Experts of a small language model: 7395 steps.
Below are experts of layer 3 (counted from 0) of a mixture-of-experts language model. Rows are named router (the router's row for the expert), down (a neuron's output weights, with its number) and show model dimensions 0-255. Each number is 128 + 32 x the weight over its row's rms, rounded and kept within 0 to 255. Numbers have three digits each.
Before each expert's rows: "comes before" lists some tokens at least twice as common just after its tokens as in all text. This comes from a sample of Wikipedia text that the model never trained on. Tokens count by the router's weight.

# expert 12
comes before: "-", "|", "\n", "The", "In", " he"
router:129123105167078104131133041086104081143156141098079088059186093153156098076141090135103080131104097110103091085129142118134106106085183129139116082088127105063112106112182132142108146165113155135205087087103156124135099131160127146097149104077101152165125179159105066104196167150106084101161125098174091105084119116177102123122111135126105121165114148148093137100160094152079138091111132067138135137161123121128149126156109101128119100206098134166118140129084108135183119117194171113154065137092098123126120147128102106110131140148106144192138146185118196149123072168144112089148140167156143171150148160114121114169139081117158118142125144112171100148086094151094073170069118109068141147118175201160087109065082121102137131117090122048130171087145094163092147123074105
down0:125098160154138162165066150117137049128126132124100128112082150114135156147126068181190146140124108103098091133112099050133096084174175098142129158137107146144122158132096115146126144175135089099142171140138055145101171153023072141173062164183118103157122077141124098091128139132130134069105103140151113170185132117151147172128124099120086126092126179145196094131075136125168088126161146091150128138101146071134088092124187079150123091139119077112136147143143081119118109153181102084127147136147114130132133071109125224144147147119090081131096112119115092073181140098125132188125112137205113112110132076106075111167137159070161185148132099154132083125080129150134117161148145142184090175160085125165195127113144129093150184134188145139070124140126127099132146124083120

# expert 26
comes before: " |", "–", "2", "1", ";", ")"
router:138126095165115122107150100113098132165152143102134076108125124156160119097165103168119118178064111122088093115164135117170116084138152083122086115087082111107086106123192131071098149137104146151159082124098125069162117101180105169090135127109070149132097146163103100070200142124069090065179105113150086112113075171151107099089119154104101086154120132130117106069174117135097157078081158124192089150135080114205139130145109121128080090133130130140095116133122101136156123148129182183161143144094098106110133129135090127058077137151076139134175130151127143149139116159064091127141155121127150188186124161114136126171077078102147096087166164075165177183087101117123143124090121085104189175104143171172103120103088105081110110099099084109147162127149071182132190066130163
down0:163165142113117149181078129129152128150114091096117113122160166066117135166148155153100166114128072153099088149158073133126186186170126153064108155135107149126189125095063120110127129155174167103133137095193152050135138141147099153113094179055110117138173138138171126093044148160106157100120126069115170102151155101134139145214099107100153168101138184150081141171168132102112120107090126071146127137107165199101075110152130108140156082149137129142173099124145168137110130132055127089031118068111136084125089141099174101105145129115134132128143143119121149150089136154073180135169144144154164110158146082144182121073184161110142164125119102146110140102180115082138178108103164116147119141137170144138130159132109128147132105114105109222190132118135143090188097137183126

# expert 30
comes before: ",", " of", ".", " in", " to", " and"
router:096134105115077117108167075122119101106170131124073139100155093151164072094155104128114136114119127094102069085127150070220099074118151087093110114123074022124085123094165191146104156150141202148213114139068177085150094149176135146103128128126119185160083127194098083100157166135113104127145135081181107116095107152162113121111107122078130128199175140112137110088147134199076128077102159124163120144157116082158110103171106134105109125160111095128118123174129110124130081118164133103165084144102112162130128149094126135099115156131149162128130182119077160164098078175105136086185119142107151135150139145111133130156067123104134086129158124098186147119103128124077088170116109106141154158099181113145084128080099091127101116074116060099143143095156092109094097158088182
down0:059072142160100094146145111129165093132146101080113116117150117092110144110141143142132132094127076140116077140148135129124113106087162193145107064139056091145139101157168133054149116173131059116141127172202108175143075133120123143101218062138083139096133100065105148184139083124079130133162126139090180155122110151120094098141151106135144104115103166168114164117147206127038143106138141103102131156170112110158145079127085171084154149117087115091132097127120119108157140110107115169117149166143101145108062119108129140109091114135093124086153115097146174113140154074103113202115160136128094155163131165110118070159094095135097153134200144111105111132149199151171159237149083143167128111133066157127096100128115144121124140100156117099134116162085138093131078090053128

# expert 25
comes before: " |", ".", ",", "–", "th", "%"
router:088125071165095111105168084139113143141153152134097126109131121166170074075148099153065111151091063084110098117132129111145109102117199085129092107089109087075062101111156180108111153141093153139191103088096172100131094113141106139120145082070119134133128147175092108059172153153118113104197131100137095093095117165149133113107104122078122082150123156118090136085179101133077155107110150131151088154141098123192177109108063087077078096155076105161100180130106095123151105109144165128131127135037112114127075169122123137082077149159101152180150141140095168146130071183083112087196107123175147164156138157117149108161137104123191130115150187092123133159113148126089115181098128104112203154104160186139102086091116090098139105113089120089146150123162129175093132150115146
down0:186099093119079119087083182109153127074129081115091090107125093135137172134137085121116123186085167145185131172116126103104128165186134151107122094065143165148095134142114121147105143064175164126129170116140138113102118192048155192132183080213111125139100115144111144132118147129086094187090091112117167238138163148113136131112105145134094093222063093146145145123135140167112101138161194150158152148139104105152118111093097138158152163128162084164098131157114114153158157166142102096137115163125096165155130139130100147091142090183118165183112176104163133100136169100073151097159159140095096151073103187156118132104174136091107087113114121052164153145144133103101147135162137154111122115139078187149086128115133114168149180125140134118107070133150148119118051128083157

# expert 50
comes before: "|", "-", "\n", "==", "The", "==="
router:143107105167137103113157090112089095162194148105094065078154078146167062094143084155118085173117076113117111072145159102157112106106163119123105088086109094120099108109151143128127181207069142137144122101115130102158108109145097170068141113105105139150118172155123072085184184179068055109150113099134099106113110120126111128124087138120121080166113134141114141110157094124100144094086130113131116187163103115135149118129094107117117095205125117116121171080130093125168119111175183110137126139101069122079113161112103101091110141200076132150171148139123194175119096131138126078176170144143155157151122181106194060178114078084147127114136168117131159170113102136080125175064120117099151161108148188143120109075118129092113121090120111069151135071153110187090171099077137
down0:063148101136147108104092095103129123128144130125123149187056124059142160143177123140097084129124127082155119111101110116098074158098148150132106117094135145113085096070128135067124054129109156144090108123114113139168142140106147158179203111164112169089081058170190143165131137114114125139135123045139132114083176170159124094089118181170089135082133144125071144197116138154052112146098132181192113118132121133189171109125133086123124167144123173134128140096098102082097107149131123169055128087129156128189114098133114120122117122098157135081127112155138129072146139111162102142123175079073127157120076152128119112146147173098116096091181152090107141113126130172091151104167116153168158118057071188107135124178096079119125158130199080129115086167109112084097136071169161

# expert 40
comes before: "\n", "|", "-", "==", "The", "==="
router:125099117163128107115168103099108061154148169102103064106135074144178104108138080151132114149108091085098120078115148121155086114135141135130120096094112112123092075106185173125130158175087162128143104090093157091160090123140115145071130106106106134155088188161118068085182184157070060082140116100148110125122079142136090129137082145119139108163126144155096130110174091117119136107117136113159082197198089071128161117143086090101113094194133109111107161088119112119153127110174220113128110144112079129115097161110139111121097138217103150156162135136090198161103112157115108087201161139173160166146139166091206051162133063102157124133159168091128163152126099130086136153072086116129119137093146164141117118083120114095124106098107094084154123079153115170088164137099146
down0:135158141124145134169120132067155114156129060108085168114102146116122160125189070133157136152126164161108134089139103115136153052135149168154073116126165074116174116119090117140185174125153074075051159120093088129078103129084107177101133155165169203146182133150110119123138121069157141166086077122135091092128158106111189143132105073148111135071122095054104080148132199125123125142081105131097164103055150167164149180107159155173165094084169093164105150147166161122141118132103133119085130130061168158095139102154134186169111095134070111118128148132137095121124076172151120115144102128097130160123083065189102118156108181076097105147109113151146142171093078105134117137158156120152084139124069127115147152156120147114158100099087105221131137139134129103123143175140169